Below are experts of layer 5 (counted from 0) of a mixture-of-experts language model. Rows are named router (the router's row for the expert), up (a neuron's input weights, with its number), down (a neuron's output weights, with its number) and show model dimensions 0-95. Each number is 500 + 25 x the weight over its row's rms, rounded and kept within 0 to 999. Numbers have three digits each.
Before each expert's rows: "raises" lists some tokens whose logits its average output raises strongly, later layers aside; "comes after" lists some tokens at least twice as common just before its tokens as in all text. This comes from a sample of Wikipedia text that the model never trained on. Tokens count by the router's weight.

# expert 15
raises: ",", " –", " as", " and"
comes after: "0", "5", "4", "6", "3", "7"
router:540496483499493524486516517512568517522494471515507450474508488497484500507492523482481498546510502475536467482476511493502550500472472489453428436511512498478516509481529564489497512484533511530493508511503481480516447497488524518501485511491527523506473459527536489478523513531503499479
up0:496515492497520481488519556511520539523493500501457494500513527530538495477506487482488509511514456499497478541508506492488549494517481473524508483479523522450462472522505505454510471470512460482468478489525521523544463523505501495445482492515491541538524528507506552474459466470493496464
down0:479489500486497482506484512498529491544528491524497469514480474514505487518434512510489488486480478443508491521486506490492483487520536498498489516510567469511451518494508573485530560500484539489543522494454482466489501553460521488510500484534510497473495523488503475528511466521498471496
up1:485491505554518484498472528502500524567516506537513495507484488485514535479487513483491489511522519517509527532462494506523531517487432487462516498515498453511527494550506480441493478478538560513456496523453490499475495478450492480494475516509506498495521527477544496481474503506504494521
down1:536472510525532506511516502483510478492483536504537547549485453467520520489497491499481457518497516414507520491499459482476499502535492495537519501498475482479485493470517518501477477510538507472495472543507507530540479468528518523497459462540484525473481517525522513518497482488460526497
up2:500496488510522479488488475492490525520498512532513525493490557513435448504525506529466518490522510539519482466470520500573514477524505479482487502459529509510469496512546501501548482510492505518449473507471521499481472546490496514512504454516521530504505466458513493503476490503449515478
down2:488535513489500479526509469493492535494528516519498495518558493468529484507501501472520480488474494497447474500500537523513495514500509498517454496564486486485467500500498490493494540501503482454562527517487546489507498452472495493529469509536492537502485482541536471492458441488506504459
up3:459471477497483549537440495489514477535508468509497490502519497445459452548521464505462526490487524517503505489461508491485539498527514516465484483478485513486473522516475491522492501511498474514523473521527496511523488465504524502499449522489528472528483511489519537504515509508547564486
down3:488478539545460524499493520507506535500482510503466524464541498527475525475485528529469504514501495512474465505550512471522501506445510508462484471495518481453467526517507518487490521506480502527521487520519483455522505516506516510489476527448529576494541492484508491508466496470469471515
up4:508458526540459535528472547486545497549509492523538511520498485489466513526507460493484485498479441485491519502463491502487518484519499464478492457514482473519517483567487534497503473481524512489469512492526447497509454500484494455481496541471497513514501518506511475489493482552504504501
down4:469462515511525486469525483500523521539497546552469480491530472497525514474533464483500447521516499454557475521503530454510530491506504497480462482466494526504482514488533511514475534505502531505519498501485503452522486455505546474489490482492487542493498488549485527499520483498468515476
up5:541515479504472489493489530481553518529472495497525464491477493506466501473543522494452461552487503457497491477448533498513511504496524491489530482530496480481489469495567523493483487480490499496466513546459508464536460514481491505466484510478516489506526504546504492527508520507496507554
down5:491480484509479473481523509508501558519506487507485496511496449496474517455509519452494515477481470479502515545488497538507509534529546477490500498481483506561537491503507474516474570526465540460523499504526517480495511493499468527517534457503476448484458484517494520513489472518515486483
up6:565508513465528502504493541532504515488512490477537492473471526523480503497564488537484487494523469533510516490410514483504518540464464476478471502519520489474473492516510506495479471485529489502454488511496512523503483519492519508504492538488480492502458478489556530514536490491524496476
down6:509544526518479520460483539546510483545496475483491524530535488518472499477492514503497550500512506476535505506464510522526473517507508524495465499497502464481490458509497513501473540476474489492568482493499517486461496481498541489509465520513498505510433469498523468495456506474532467543
up7:496460519496515538486543528464491515568515501498521494519474487500495484544511495509543509497493517470466507502489492515509506510497469475470491473493512486478458496505544502478498469528510486490493483512479497517471468532489528483494472488542568497510536492525574511480497496531463547454
down7:489476524539505443486526542523531521544489528495493464504489511513491486508526504490455502530508494481474446535555467482487515512522506488478495467510502501519510513492468510488509497533510523490526487479509494454498488449516532545522526486452475512504481495509483425475485540486512532513
up8:469539473474510499545466534484511513504458499506490499485548523486485477472513496556485513490496477529498471473501528509507522472516510513525504481506492503477513497478499520519479465507519477514478514458452559550469486469472470493489483536521494456472515538501539481539539511544490475484
down8:491531470481540523452513508474462500547483486531469533512495498443530499510501511486480508506490500540475491505465466492482448515546470468530515507539478540505521529588492502487497492510456496526488474497523477521527511504479473509492469507505511502485486480508450502514521501473499517488
up9:491508542496457502496492506484499483492514551470529514472461499471467471478483488523456489490479509507508478538519505500504458493511445501535503535534540499536531470529528527493573463520478485484440482496477480488551488508502518510541489481500518524522524507527524496490490484491505490475
down9:513495477535531449501502501512518491486477495464491549494541476484489562505551515555502474458493503513459489492512519528476555476512511491517534511517480486518496514443456552489500476470490505493468538502491511483509500480508526487510474493494506521489481498501451519521443509530510492481
up10:546496510522467501472521542535506513573517512524531488501455502538504515516564518505484504470556480476505476482478518512509490546490484479476484474507498468491473483539498495484522456501484493446529532464481514510487464523512492470519495479487521482469503501537517527505507504546492509484
down10:483466480507515461519516483521521492523534524501480501501520481477470478487512507525505525535468490480487447490523502499485521486527539468457496520495508466485518526512534506509435475576530471471460529491489518459525501493514517496470515491546496451497502509522523459471472532510525509511
up11:530495501486497502512469541531526537514522457485470489483508502513559496529484518489489493527521447470489483492446478500472526492516497515544534487451491476482521512527548542437503487508507442494465483513471503523486486467502529512512482527509492502515501517491547522515501480500486496455
down11:509467519501523561533495521532508533512489503486486482533499498488485535499515498448506505508512528460516483510472539481465505551484491504488500491496497507498502530493485551540499531489504510532530450463512447471507524516489500490501503468521505514449494505517479492457506501538489414486
up12:518556493487493466536453506498538528513533463505493490479493498544499521462515552474481488496493476483489501469474505547471514525508479502515490522472503498471515500505505514491461490500495488477532487464505530490466455467486560477503531470535543510510524509485551556513473532493515493505
down12:522474511491522518531496500548497479465489494457483475524476485470496483462469498504535530505505504478478527537505498478482507511521476441546463505520488506550500512526520548486523500515458469497496467498498509523478518533490500539496476489504498563499482498562502462491470483538463475501
up13:475518508499537503558460520535501551547482472527529483499469436529521481481502502510476500536490493466510493489467510505506507518543531542456479489460501477506485461495503506493521508538536528476462534456489509485480509488504490481504539497501470519474486515482474475522503506546518487474
down13:538497479484514488527496435490507473487534514485492485510526531511519484488506479507551490495531486455517489531459470485435497509507492493500457498483456502539524503434461494525519495501511451521493524493509470492493499554512541531515506461494497515510522492543504484504507516475522493545
up14:489522480455464515515522468555514488476462511530530486494513515547520506503521475534449530469511504472486493469484509469502486519542477488490507510483543487512534487500541482491531480481539459505488483523528493506468472570486489515498471502562511530502465493498462496511494496482509510528
down14:492493488483535530462486516490467487463451475464524465474511498534546478498501492512540508468504493512449531483470462464526516490474498517485557540492521488486515519468509495498541512523520489488505554488490496522481515543512508477468503517505518493519540528508470466503511547460521471496
up15:521504492485491506525497503469531493531544519481530507522449484506499503515492454510515527499504436486457554510483483508530517494483463497509472506529538528502513513505518530470501473509524484472450509470506509507496456515511538486561473491494572504489487553504487479494482507485495466473
down15:479510498524532534479491495516519573512505502538490481505456536484538465494537485455545497477518489494452490506484511485568534501471499507483475471475520510483524470498544538510497479497499475505518508486503501484447517477491524524462516462479494533490494507534514508460505512487471476473
up16:544556476479492517514502513487496512584523487481507490490488520500475555484508478500501516477518480500494443480481520503544513509504484497468471497534530540534519507506482503500511481491484519478479494470497519513526446534532476499470460456461529525497463472507514492511467484482492537523
down16:517481496509518504488502523502508485501498496538531495500506496494489474494463509508524519486453540511508495502511483451471524488465547470468463478525507444494493544491493496475508527509520485516506509554484501426474477498480487482503525530504540474464524516526539503500547506538525502431
up17:484534504495507549515512516492492521504496507533483518484481507521509528488511467482466480524514481549517512468485525488517561495486484534490495519528507517513540482511474511491457451515465497492500476480504543472496424487503483487538453469479513558515478498490498523506454502498481521554
down17:485495498514503500470503509523519481512510484538510453544477496471495449498482518507499501482498490502505485511570527501514536476447474472515509455487515512485510504442548489505550508504490485500473482515475491521491526474510562511469503521561492476460530493515531485546517484470491515503
up18:518491480527540537467462532474497519514521518486515538509502472497527485511515497528458479491490484503517492540508520480503497514510471526502518469493472526508508484506481525502596513525493488452429505472486446487485490495473458476466484515496471495510486465506480455524507521508506472506
down18:484461522516449517474515452505528482563471490480511485485534483517499536475489537511490501510484546470502480464493514486475513512479507515552464478483479491544456515488506522504486511504497529504501460498453496500501494498482531558496519486508505515518491512523572486466510492527480526539
up19:497501489505495475483456487485487497523500545505528489500500496515478524524510482517472516521492442471462546452470510428501502530525489474484489461456525519490516488523495522483559502478525515500455504520501469556511501502481538515538497493528525519496460495477514483446509499489491476516
down19:491533524508503491509496498445486495495473489527491513521535520530497520518454486491536493510532487494561496500456513507503489519501482522493537548478515493518474453516559517494507508516470509500524510488518517473502484489513479441482472507478482474497515539471525458504529481421524494460
up20:509481499498506482505510561464531475523483508486506490522474521473478450523525496516522484455497467513537463524456503535514496523443459499549495506503517522512511477500555529498534513474539487476458466475516483494482537477464491482500485511482533485509561503522504502494483501530508506522
down20:399450504485497498505528537519488505477517516484501520468480489484517534494512505510471483514475484508508507485492513504502519517522494486451488515486494546500489549503519473509481512518528479488548515466514463475504513528532563503523498511503467521449490489497502502543486450509484541489
up21:443490482488506535506516536510529517530515491508492514528496470529500502517524492517500525519477498466495538491471536516497493491489455489485480469535483495457553485483532514543511487506543455485487499501512482468515451554543498500506493478537532529503492508542521461466503538506479538472
down21:521509522536473499518528461501492536514516481499528463480480519512509499485510516515478500523520516522474500487547455480554520510501526491506469485503474556561503492468488492489496480517523504524490529446467491454480470468510527518500547495483448486490506471490510454454512520506499490542
up22:479551487510518474554450495470489514507490513523487471516509502575480503501519495504469575442514459563478531470490500502501479517498514496485503479509490489479469500506522522502496507487489509518513495488482523524512499516509483493503496510527516505492469448517470485540527494509533493567
down22:473566538493494500478523486506483480504519471555540485475503511505493505476484515487485477495461501497483506510553498524511469457528530500472489486488540516475424494513548469520453509477519468500492466494515509509506502501472499477508492568463537520501470498500503526529492502534514495487

# expert 42
raises: "erald", "olution", "isted", "anguage", "aily"
comes after: " |", "|", "–", " ·", " .", " MPC"
router:532528533532470521471502474502517509465466514482518494517489467527516527472447550487494530509489493508498489471526499487516490493460555550511502505499489486494513528495559507509452531524480486501477476482457484483479505485513527491445530489467527528474498491527455491476499460474478506473
up0:511512504507466505527506504535512507509524446525510508520525469494521480517436522500464450467488472507513509510477534493520493515526501539526466516490505495464517477517560463495473514498511459498493461530492503479526515514532529489517472494496539516562514452525513471485501506524543491463
down0:483463530474527453554476523508489530518515496514516488521487502491514491508570469501501503522498481522537490517484520467510514512487473481493492537476492524525487451487472511532521443535553466486511516486498513457498504516511506489465553515493505442484487532487505526459506478497510485464
up1:454525499487503494555487499518479436520478494485536462525486461511522552516495511519488480478501481508520501461452527554523500492514476549514489479447538549461503533497510508481481497540492501494470471508497495507532504481519501505496492496516528533491527508455441508509507516510509494491
down1:488500526461529489534500489511501529493511464483517532449505465523467524479515475548455484498527489540518503503503531502450489479542467521509526465514508488524484525510502500496482476511540513489466487495452512470480520521519563497490502467490509525454524512491481480543484466518551499484
up2:541483515422499525471477522512466544535499511470495484497504490456496479497488526528505487506473464487512484462471549523522484503486502507487522513501490541464482515534478539464505503518527493475521498499469514454504538543504511497541480514478501472555486469537488518484506529528516504526
down2:481510508513509507504456566529542510498523505491508507496494517525453522473453500506504483486469495480543509502490563498466513526459503502551497566465490498516534518467509464511484539479506453519514475491500503504466505482514493522508532515476516469487459489510487471469504484517513504446
up3:485465487472484523444435506487488489527518502513516473562494531479476518514488513541497519501485516519490483462493475527510555483529506520510469537527518509459506509510490544521487483512442512471528474498484493509527484499477465515523516539465516487476466493518473536491463536491497517521
down3:506512522519487492521513510479498504512536499496468501526469531509481482453464522458499554455480513500505507498487506493489500499468521503525547479486553458476493531496588505472482527500515519547476473469483506463506459489483512524528466525510495489474496485516482482481543496530492458509
up4:506535504486481467529496480482525510466483508567443490574487530539478514474500510499455508472508473501477466504467508525499542484521507529537502492470497501537468516526505524527497469506537484527457484506508497514489521474466511491469463507484532523511524495504521523500461495522490517462
down4:485480528542476513526521513526502510420498470518503462537562485524516468485517490503522527509515534492547502546496488467509453498465491506506501482506508474476483478517518498500457490526481500484479476490443500496483533514502509483496488504475534517478546513519539517482523504486524445474
up5:499506512486479514468499515502473531503503483521452528544471541532498539492481543499495483527456442477480504481509484499536455487518522507492492498496519523505531510509544482476506473533540448501462468481487529505492463517502539465484515509502544517499558504524493495537499519527471479476
down5:481475507480530490491489501493472524517527510456517493537462483543487501512533494550481530444518531489481497504601514514514521508519486481520521499466478517504446484520484471524515532536488454472483493479509493530533513452523505480486475482492495528485490481493495513494468505498484532499
up6:470523534502485517470519487520440478532484490522516544538476510507546509498511511519510482524496470521506458515489482480493458495446483522470520514470503483504509505508540428503521470540478496508502517490520502514498455524494546489527460485495547475465552491503479501523517517500503525476
down6:500497475525544507485500505463491507516466491507449508447493517529516494487535472502469512479505522497498507490608462515516508555518522469482471494479479504543466487547470480534506501471516503503526467492506484503544525512483490480534499524497477477495500488501455492529498530503501494509
up7:489507496492497539566501507482486489479469501502515459514517547543495534509467487520485485480494502492509511484453548465504585508476468508492505503479479500512477468506540523476476513504543506528493519514512547511491494490492501492474463444527489508506503529528546477484466478473470493512
down7:506449500477557483506521505479515553503535498503498479516468480542497510500513488507503471500497489545457534533483489523488478532518504477513553484522508485483501445445485483485484474506489513478451505511520525525519461536492517488514470473470518520466511519506525539491463544523510468492
up8:498506538509480543482478499504504506535528538472478518485499501520497484482483515553490531462488511527506478518473522510503578489474501492511468501479528497468497484509535530520487484551438490455461460529482518517483445486479513467523491555487510510500505505516509511485524513505538470501
down8:510459533540494516493479460516483474487513525494519476473482462501474507480495508489505533487503531517534466497470542575499533521496503548513494499524507471532553477500461473525517496538493490490505469507518533526480507522468491487475513497500500452487457521539518489473537492469464472484
up9:491523555519481481546501492532511468526471498547501555468472459514532481529526469530469530470498472507510498544459495547517495539484477472482513479470510530503537495476507490512522490512496533515515491479462474479474522516473501534484487475493500528501541521472467495520533482488490471499
down9:543490482509442466526490479473528478501499472553459514496482485507458505509512481492483503530530533484484564524498502481500520518466469481460513500511519508523508497489495534522506512525525540538501513503458468464510521510441481491520475455517482494521473544479515542493536512483524497504
up10:520500542483499535504481481500490485480546497478485525543498468465526523472468517515475484512466494476536506471467538506543502505494522512483485535483488520502550516542520503476482520538465476490488495506514509525493483487484494472461466494449494572468537526523478547499499479476502528513
down10:516487506508538499509474555534537482534495511558526478507482516500524487509485530527487505467525508508518484490517502535470474486526524521526480490513499515457458490441515503522491476489509500452517528510505489443488533513475493513484513504517469464472451525515501528502455461520447483508
up11:470518537499484549482489512488469463480513463501499498482500470509484535469492449498453516474511506459473492513483524493524530493524502489551509516524498535466527508518527525477522521489452507502473461503527506531555490502473475481512454517469508511551485487504479527493561489489511531485
down11:515508517496500487527491482539504473518521502514476497503454530467514540494490506483522483475492460492491495466488528490504466522484486507498497512502501511444548516443530524550479526542510462516507474467468440455545501501524523541492512506535528466478490520502527548470503485505501499483
up12:470525475478485525506502498469499473506504516501479544550501512487475537505506485525466482498516506471517502476470496483497522546496502538536486528454489510462492510480521465507503511517498466427460502507460504536516457455472495538516504489492537534491480467469532531535485535511509491530
down12:498477519513531518526472495531488508505504501495526527523461540498496477473522521496514480537494493523546463425507510524535506481453518546496510511509508528521533512505475509481475500534437485483501518488502504466469467532452469490520465460521476499510527525484513469499529486535483465499
up13:461509518501492478484527483513487545484483518501499546519522548554513470498488482490474484476497485497467505468477488527505502539516476489527541489518503504464542506504507539445544479491537472506528488511506537459481468513482504481498505550468544503499544458531526487511478515491516523535
down13:489523477535511478477485453515538527559548514455507539450495503488490500496493527492469516492505472436496475528489471495525495517501483507528534466444459497501517525517434512504497518504483507506484494522564499500539509507535500496500497526490479498488470472493502541500480498489501510530
up14:462520513517492519478499511509531513508470476494518495515452482471494515527496482509506495462470483558521468520489517502493554501496505529520516512477466529506495458534546502454510510497512494472420490483477512501470527508571504499505492500512547515477471543511501482504481489509551492528
down14:467455515508527501459488496503457486501486491489527515477482468473518498521537506532468516499464507533530544515515499468478532502501473540468505495534479479505493506534461478496531498458558532525539513459506525508525503481516448487481536549474492473488474497509490519484528464487506504536
up15:523525489501485513513495524489493539536523486507520493523503503515496493505460498503461526515467511510451492471489487514497466478498534528529528501521475497529461469547558457473506511511461479507454456505459504481474500532532529489455516489471560516493526469478506487536492529530519523492
down15:525494515509500500437510521484484504488510514500530490534440532485478499500559461537510498476530492524528513494507482484513504522521466524503490478508521564494511507469481477521502500510492470482521450469507523536543473457532474496497480511480473438506531488539485505484518504467465527502
up16:509500515505512487481490540530473523500504474527494501531443508510505483477522498521481488530463469533447497481504508513542486504504476529492523498484486483512480466553516460488506524558485504490455489496505479502545464533516509468494520466500516550464557476502480484491505515435479493495
down16:501512501476503544481490507465473492497476511512489471491558481507480522493517508493493506484498541486475529512644480528520482516489505486510503494493505480467514490501491461514517485508499477481532511515500474520545504489539507514493481527502491466470516482490463512533457499513510486487
up17:491445521446485496526536509494488464521552473477517498539460475469511536539554551518480490463475490495501494516486527494512497522511506482501524497509467490465458505484464510530505466513476500499503512500471494504495511494549512523486501471519503500465464477525476558538505509473527474498
down17:463524485486522537502528492499528520509503506488505513460515472456466527479490492428520492466500481521517470518518471512496551508471518492475488490494482487527512450467502487495492482493489495505522528573525524520545491476543522501523485505532460557450492498475481497531511518503499501481
up18:467525526484536511516470477514517519472508479525535490538486499517481485522486509515471459471473455486481505486496468473554500462476532525514490513436471515466477539535520492461474499522493519486495511505503508535495495517526494494496488519522528512494569479548487499512479469475468516545
down18:472499498512499489483525476488509516484484508532507502492538510542515508485516495531460543522483504504530564461584505505535460520506494507500460469510508485490492471499499508517480484482529508514493506441507466541482512476494476505481502476498507495516505489525520485493429472549485448525
up19:496518527542474468467485504483474500515504488492491500519474506516508543510504498521479500549447440498482492481530500462558471504534528519502522529467497559501468477537499505505481496545504469471524495508488532520516480498514503443482493460507525526481502513528531512517476456491490484537
down19:513508547463503528506499480486496498512472479482495497520508522543491512480508499533532487446506471481500492529651486519527509486499484471515478497528495512495490475498511493505517507517506456497487491476471483527481457505475478477484536495486500488514509494513514503506479489502481532523
up20:468520474520499480473428481498544477526518533478521525527506495511520534433488543523453484496520487496514495469457515491480513493490510518490510512490493501521472474549525512519478518543484496474483450520450540491460493499514497524473499476499536507542532495528517475528491496502494496488
down20:538478527479533501434521542493484487463503518551478460500483495471503487520480532507492512521514561537492484497518517481480516511468506459504453495521510490479554496502457506526505473476475468488469514500525469554503519508497516472501521536508516498507513509480522491492531451479514532468
up21:514511477508495485509499544463450475522522455518474532547461476536506531533528523536461496535450498498484524486509475494538518484515482502464507519475522479515517477515502473470494511504461485509441470505502541537470476492524489490518502476491533542481504509494502510532515493499449520473
down21:497508492492532464506491508448478494523516531504495480477499540502527501493448482486518525467509534471472507508619485518497486515505486467471475482477499520498500537518496492468493511509532506483518556498498516509529488487512496471488500505520494494480490476519517542496454465477471512545
up22:491486517508509502517516512516514465525473490497527516506503488501538548513532504506446538487503529522498495488466501532501500488524482512475502506503515542521488522512494565455493476537526434468468472477473504474509485468553505465498531527445495484480512516497467523506455503524480520458
down22:481468515465459477514472495513461486512467472518506474465488504478485495483500519537496489459514484528523459487500515520483511507540503522485489492525502498499535549490516503517491504518524474457506538503471551500531506551546534491461492502445537517456522496496522543530489495467502544480

# expert 4
raises: "7", "8", "6", "9", "5"
comes after: " |", " ", ";", "–", " /", ":"
router:536476466551458472496528467516500523482467518483491490466480480511492455487487505476510520508523501539554490533564511506465487481460535502503483486487508461499519529475496532501446525500499507510523474504485484476459538479509510531479524493483466487504477485497458484472539472469523482490
up1:491496469505487468480521531527509472558514504471539540508470467520550499520537500541503504525486490504501536482495529514519485514497494438469541486493510510507478487495501502481504506501477520500461466495487493510507482445515479499515502479495428508486495496466492528488492585473529479517
down1:494506515505528499526514510525450478494492450484518519534508481508495543489483516487501510498550477503501592507481456482482472502509482505496494520482490501512499525522534513476468506543463475478433475512521505516483524507525540514471529464467537499522522503514467464489473484477529509482
up2:473516526497502493512535492512485480496503477469530570560477516533489500535549497545517468431505515499491486505504537538493484491514478493501470522468524490481493497521544512461511477531522468467509492513501525513518478512512447491488478466495468494507549510494488484510462531482468510479
down2:495458521457510501467511512495458505494534499449506508491472517510501546471507474473518475540507517498541467498489491493450556495501477498522511495531483466471491540511543521516496492498520538499482518467540523509505521493463483464516538538502544483507500476453512540486505458501477501474
up3:492497519493471487533509553535482452505518480541524481493432509455496528475516519492475511523466472507465511480504509520546530505522491499518485515509511493464522510510455464473515482479464525499517486464521449526488473528525554509486455520485533488491511492521497519509463507532504507526
down3:477542506505504480522474493484510513531479492503503484511524492495489515494438552542522481508524517521523475506509512497499576464505507480486527481490492529504481479463422517491498515476499456521515513545474481472523523514496542537492488521459501492448475487508518457506513505539494518489
up4:492478525512485489489482483462471545539486533493507515525467500488504494472517450546499447512491503495499493511489496548515451494470495519482522544475510521452499493516472537505490457518487536513474474543470492515510520524487488465496526535473477524458513480469514510453463514524496497540
down4:482488507518514509553479481504465527526466552478498503507463520484504485505489498518524543479519462499527483473531506491465516488482529506527525496479492488498550502485545486510497530515462474507463517484482482524501504478506472522467560506454479444506505514527463533455555520508477491492
up5:501485501505528539504483507506504521492441519521497551501478521511464455478498443524490500491493496519530490510496522537531517461520521509502472517455451507458502510503509483488496466525473484472530503507459501543454480530500536470474526485520494473525522500544478481493482523539494540538
down5:488522505568503505514505494468473540532520545479531504466499535497526510473469479523521495501513505492531522490552473480477507467479525514525487502518468491505526448520489472487484511512470480499512534494457447495489504516511517483457573492476467473484491526506453526469514507486498489521
up6:483523507499491481523517481545472535480486473482488542510492525569506519524484496516531496498428478486487500516492452527509524502519496502446505472481491487452499466512489508542530502455479492469464515498477501485482517496490483482529470520501454530496512558477511500502515534508521470537
down6:522496455418487502491467489499500532504515504515478514509522474508494547483493514527528500560535504423454524492456480521502547502490471512489498507471471525515486478506494499492509519453525498458512500523498488498467499481494479511525499538508476543543486547496512482482515497504497482522
up7:497534522516538510458503521420486515512511483481469514542435447524464509517519452493500510490505473505498454507495488546475539519487483487472503533456515517516460489532513497533478501497497502528530508522487521538488475509503505495516458481514510516503490492505509512512489486466533457472
down7:504483456517530484509501506544482508483519501526487537465509530493515469468479473542513523539476500490515457461465530516446525509501498507475484468511477497476487469517476482504537499477534502472504479497514494488545495552501539487477528505523533481553485502544505531476519477513528488450
up8:501472505482482484461510508513562461534497524508460488534544456490492520507466471540486497511478459487502567492494508524498495535464507459511511494489470516482534478493532495474484511530500508473474488536469485489526511462498530505525504531487473507491499496508529472452495544551499534492
down8:502498501501504528483512520515457537469485504510557545451535509517487519501504499493471513526491526512475481483425512501498483505511483556498497495517497509506500507481482498511483483554455517521532469521497471480476521519484499499444542529532441497496492493485486563469500511492484494466
up9:509521559514509520490493507452522493518512462524509467516495503473513514513518544519482525516525457433470502529477461513479517523504443452482447485479470513477491485517496526529506521523488485545526513487498476512492528471525518468539501499468511513509527479479524491522478501477464512468
down9:495537489443478537511472465491483507521506479504477523513458472525502530525501572532528531500496515484455526508499528514503513529489492563454460508505496497506480514553497510503493542493456468502498506518466473501502525475492490477484469502524496540494505484507527506509436475514506494480
up10:468488501483504467523501477390491512503545514508502508515454530494452492520470495524500495507538491479507513513487506473483502482500473530499538514474519486477486505514541506518527497468541492513484525534489513475505471510493527470507482467501530508518516511466560513516502497505440478472
down10:484508441509549507500521528522515534465491508521523506480506487504467504508495510483483514523459487466523488496484490523518558512488462507488470477533468541525487493448451499541479495504457486488511527489483474482506516500514470545491546527560510516486504538508499449528494475476520497502
up11:539490510502509489472488541508478514561485501492514546505459488505546482517509463539472511483471468533508540519499507503501474521469489481514550526471505479467524488527496511471477488465470492471506498488536507505490511520520499498505476483478428527514478511516459506530504508510535492571
down11:519508504548540518470520479513508506443494467524517493460462500500473505479530510463504499505483486498549550522494539521504532455501535545486477490514461494543510497468510515518462512519490516501488493486500534504475498496543490486475564506464529468518482496497498469459502457484505520477
up12:499446536506496460460496474515488456491474504521537511512468497464497496540503491557482483523465475497500500511486490481515440561507499488499488507475524506440497504504507506515489502522467467490501536504477500527512500516504529498497516538508478488467530541489522566458487505503533540507
down12:488504495442478534548511466478535527477519483490494513506479487476526515515501497471475514495483490502446503500493513489507479513504470492492516480523545511545485509479486494496494525538460535540485468509588510492453472477520519537497529506505482437516501525498495477524507528509455508506
up13:493521503482550486491508508508484504493498509482527526566458518491527512497542503561495489495463502513519495503520516552507501457522506467474496513461516500445467486502521491486474469493505443423480503489492517491474484515520472511458492514496486498488545521483501491520473523510504557499
down13:481503501498533504442501494498463522456542499482478465529533524541454504479512454503507470538501510474527540523491499489487500460476488513524478494516483445503508515473517489553496511505502499514538525495510467497478560490506523473548514495535532503522502487455487487491469511503494524458
up14:516473517510460517503508527516505485556521518523494462464502474483520490475496522586523468475478501504501555498463530471518485540468492503508494503494504479460531501510520506504517522509503509504492446533465483518523503531502524505521490468536520479533475495515492559487525510485472453494
down14:501501480516474491526500505484535502506454525537504515493522500490557471484511491498455481502522541498457523464520519524511466456521500539516482513495533495497520509500430503495535472524489458495561470500522452506487503480502440492531513506462439498496501525517515494517510494493499508518
up15:506507559507495489481497503517469476501534514500475540512493528528504480484481463515519477441502517528535459484490506562487545503493492499525511533505467513481521489577536475506488509519484481468499481509502530491500474509493467484484472494480537539483525541496450503505468479506458522485
down15:493469476487489482524471471470463504470533494480488481503460451487476484506520489536529495522472511503576478527508518519430571495532490505510542544470511489475512518496500515515502499478535492492476519496481513488513504527503508488502503528507515467494498512518523557443520494509484522473
up16:509485503453530484537494475453472527491512546506508504506455529480481522502530513523476511519497525502507534515487467512509505473485498483488493482473496496517462511530483519548459444520501425496512466476447542497497464564509478504478498520506504505515520507487522489466466495498492516530
down16:503488519510502518458520515516495518476517535502495495495536505516527519504537454497508465485509509570515524504470475491511475479471520530486503484451469464501453441494537502524506486490501474512523511463488479484489562486487537491496530497556511499467511514488506460536514466495519454514
up17:460522472499524488484487493444492482504492493519532512528512490512532519543488488533497518488493482515502513506492519559507518472565525522508549485496434517549478492484453497469501486539494490495502461541504526499501495506506454500502488492487473484502495516512541452554474503489512497544
down17:496472489559466497498532509491490451439492471489527550520490502502540500541541461522497502486521533520456497485528487485532502530474515493496481489487510502476556538503492519497519518485539545482474566461499508478515519495492525478494464487490468505495462474492512488508485496508495466519
up18:535509520518510504478499500491482501511462521460504494500529501510456482495510492510459508532537532523518505486472540543518522483438496444531474514467508488428515478509516506515497486493495420471536517492495527517486477496491485503532475490463564495489516501537485490519523489496510502510
down18:510512453521484445504503532507545495505563508536459479540483499465516471523530502486498475492504441488509455482520513527464505468553464521459533504499518525528511505477471489506493496504507499551504500498490475540492484498494453477510537515542516511493508520475477517488497517472522492477
up19:513442539483500490529481514518506519518476513574505499536480479513459497458506504544497499545471506497499551515478503457484486463499501502526515503472486491455548505514549474491495489510485492464473503487518524503479488540488541491506526520494529504503521561477499495466491512544478514500
down19:514497517544506499504513488507491515485546522511509515460523509517512547414498502507539452470487487478505506499481514496523510484486507520532504530489500480502506536498475453508476527510483488521531520505516459475448510406502482524490534532495470467497500486464492499524498487480517477519
up20:510496521510518526480468468515508460501496497520536491506498446515506503540473481483483503497501496482499502473497502481550514524487504484490549502486459575446449479518515515491484525525483488448516523493507490515548472503473527501542490514540458548499504501460482517490506503527508539469
down20:559493509491486496483504496485533501495506507499506500480501460529503544501457513477516473501477445483519470529498484507512511521503484473473489502475477545500432509472519490546466529491518533511480487503460456480514473515438500516520528517502478553506545475495506536546485498535512496514
up21:504515534508523495507519525490522488469485479455509492538487483520488514519513491510477498483488501476493493498502541518513520503519476527472475516470544499469455449487559514512450483496480430488558514527514514551482471514513464485466470479531501486508518537532525469491518525482491489468
down21:486503503500509525487554531519495492469521547528503497528505505469448501476494478476504540553488488493509474515521516509461521497493491463462462478544493433470489506509496456528498507493512517511481516502516465514525515483476514518503570555480537507499481477522501512505496473482489526454
up22:476485540500499474488502527519477480519509471472497527559479472525508480522519492531506460457481470548522491505504464494494490498536512504483490568475512493438500500540554505463513490531466480465473463537508503478509496497534516501506536544486492505517523492466479522498476497494500532484
down22:505461498465523500527498475490469490516496490434498439487480499519460504521504447502514555463481479464531527531511511526465552480500507504537482471485502474491533547474516517509488516528504531523488529503524529537468488492512494494518487476508546479520493466489537514469477491523513507486
up23:493519536509521481484493526529476544523509538538515518528473532493497480433541467522489498468487468494503486481509504539508501465470545515480511521460502485451478511512488490493514446513465488431500484496479508530484505569499501479495506466479460493510506503485492514510500503516461516521
down23:491494506553537477521533488532481514481534538486495500495448531516478497478484498520513506517513469501540527462474507465487530473476511536529488499474480493506516479498528501493475507501497509473513533506455507556457477472468496520469529482479495504490484573530453516452526503495511475485